config = dict(
    n_layer=11,
    d_model=224,
    n_experts=16,
    experts_per_token=1,
    d_expert=576,
    d_shared_expert=0,
    activation='tanh_gelu',
    moe_layers=[0, 1, 2, 3, 4, 5, 6, 7, 8, 9, 10],
    router_score='softmax',
    normalize_top_k=False,
    routed_scale=3.4,
    balance_loss=0.00392,
    balance_bias=False,
    init_std_router=0.0225,
    lr_router=0.00216,
    n_head=4,
    n_kv_head=4,
    head_dim=64,
    vocab_size=8192,
    norm='rmsnorm',
    norm_place='pre',
    norm_eps=1e-06,
    positions='rope',
    rope_base=10000.0,
    rope_fraction=1.0,
    qk_norm=False,
    attn_scale=0.125,
    tie_embeddings=False,
    parallel_block=False,
    init='uniform',
    init_std_qkv=0.0504,
    init_std_o=0.0471,
    init_std_up=0.0504,
    init_std_down=0.0298,
    optimizer='soap_variant',
    lr=0.00294,
    beta1=0.95,
    beta2=0.95,
    weight_decay=0.14,
    lr_head=0.00901,
    grad_clip=0.5,
    warmup_steps=200,
    schedule='cos',
    final_lr_fraction=0.1,
    batch_tokens=131072,
    seq_len=256,
    doc_mask=True,
    train_tokens=734300000,
    steps=5603,
    dataset='wikipedia_en',
)
Below are experts of layer 6 (counted from 0) of a mixture-of-experts language model. Rows are named router (the router's row for the expert), up (a neuron's input weights, with its number), down (a neuron's output weights, with its number) and show model dimensions 0-223. Each number is 500 + 25 x the weight over its row's rms, rounded and kept within 0 to 999. Numbers have three digits each.
Before each expert's rows: a language model's description of what the expert responds to. This comes from a sample of Wikipedia text that the model never trained on.

# expert 5
Description: Titles of works. Capitalized words inside quoted song, album, film or show titles and table cells, such as You, Love, That, Night, Dream.
router:516490512504502536524504530492528461515493504495500507533504481504513506517448491509513512543493466518510485514520476514469466508530498511525558483552531527502495528506502515506514503527493536471487464473496471453493481526478504481511514548525444495497473506523481547514552503502484486465477496455523541460570500477462510565499542508498519497534505503508558521493523466489532493507487483469495460485489518516533519496487528497447529507498518454491525457490524513493489532496524485498488455500497504467494516528479521475505451515452517506482534499518479494579532502507527498510496503534496530470545498526513533540465494525504524497474527505476527508534499481530521519530483
up4:490482475514471488499530515513461517485565480541476497507485511514491548499500489481532518490482466507518516532488481487456465519468520516508471503516488523494507500481497510504509512532538484523472514518499502493512484490538496447460488513537465521468503471496526502499481494508528411495471495497503517529506558472477523528507509523488504481519501462478484505437544473486521489464545476477531533517465505516434471495474494508487495504538451530482458502498465496561505452489478481464496531508538510459486494498481496481544503519496498494487525536536451509502525475500474511512480559507504476468483511485510511488511477424512498515487482496468462504509481538499499492535490
down4:491516478510496484537493506494534471478448489504491535476525506516496455473455497508429501474475511473553524548529491466508459506507482486520536466500528500496483477488503531514501519506473503517506538467508471508528488501491461552488497486475508494516551488496515475476476482520518486477527487522544521447498498494512507484522527514461504523454490495505531500467469462495489500495444490507514491496530517556508467497514501486517507486522493471532527509475461494511511494543498499486537458397479523461518483493518524540457505488503500493486509474530549474503526528517511478486520454520515486474551465467503524495528474498523526517482502517530499520524519475447491489495496

# expert 11
Description: Name-initial word pieces. Opening capital letters or early fragments of names and rare words, such as Sch, McC, Ger, initials like A. or D.
router:453455481531500502477457486516460529513495518468464494492476502538516450493532501506479536444471474496472491498464490486478527502482502502464465501544521498542527430478515506512489544475519487544486467495533470481525491482478503506485502546511520523517478507538500487509495469504489538495500522486476522455550493505488495481501496519507508503501505518497518466491494498493488507526454484480466470494498482476486455508501451480543538511501512492474481515481496488483410506483520473518491507490577473480473509515500532504476514491477521536487485500495511520429482517455489511520532477518510494477506520517476512506505497509453493538470550556519524522496508501541512472494534
up4:519520502511497519493476572519478520478531500461538502478498505541531474511520515534507478497480516493490555511499483475514484479514515470487502539481521502495496547523470451535530493493486516556484494528478515489510513484507527446498498489476448472515496487467530470458541534503507527501478560508542490526520526487491518479501535499515515501528519455539512453475488409497495552511482517511490530510513467500474478512463500488522497517520478496506466513550452464497504536533484488520481531497506489549518463481471469470499538506520480541513454538489504505497531503487513495496481502484501482484486553512517520495507469511483471480521548520500468517523522463512507503487508
down4:488514523513489511483491450511495499577487464514461499516513467512527560516499496478491533477499540515482455521498527502472519550524511489534470472523487533495539505437500492498441511469541527484522513488525490516525504505474514514516475458528535477483494469548494520492506507517504484525481431477502460515478470508503508531469500486494523479489485551461468542527516483480450493453497524487473497519519498538517528528531498490537507472504538451522520524497514530518513526485513501451500458516469485501489495515527509458464499520473492514484527508521525497534513476501518518487506524503537486448496496503498489498506504456476480472502486473488492480460474536538468473525526

# expert 4
Description: Prepositions before place names. Prepositions, articles and commas leading into a place name, such as county of, state of, Missouri, then U.S.; also North, South, near.
router:480481491483514485445513504480481533522494516492488507517520509508497531468499488474504503534481528517520488485457527488537514507487493492556434519527524526493477509518472487496479505518503500508480532519521490512470497482466513483536496521510502510457517487499494505537499484515495488508526501477570470497490485526487469497481454535525463476471494545497522442531495473470523464492514471511544527511489472516459475496527521445501494480525452504452505485520493524475528488488470517509506509503443482480486525511526458512526515517458494446495498492501495477498457510480532516451487505503519522495431549496496487508504459489489541464519506500477529455418484501477544476503471
up4:518510475488476541501503484496498523505526485518488483461451497531529485529539525491512524538549496497492555483486505521529504518503509495518486561483509465520501491475488482519473489458459433446454494464516512534466500524535517509520469517492489479501483491471511497480525504554483521494495476518480495496496541558499505511515486519490487491482520485527568477454499538503451505484478513481498499469508506537481482471503536493482465485512473471497500516558542476516512468490502537448484541496514498513522528521472507484507549516497485512501464532471492496463484494505469492482548501469471488495514479506523468549532493457516515527508446487470517484513494535539491504462513
down4:527521529511498548531506472482539496482435491502487492530523508532510524497456485572556529465435504508449509507530509521468521497492469483500486457496510452517503517494489493489524529516518513515511459543505510460497498493510486494512518482486508504494472490522532487500496494469517530483530465476463502546516466512525520521473475510540503544494488510450512533520509486494511518474527498521537463514542493486518546428497491519480508485502490524444494514506494505519563492491497483512479480488493520515476460512505506535529488489489514523502499471523522485499497471542534521457482493450531530540519477496496526520492483529508507493469479469450484480513484507510539497494438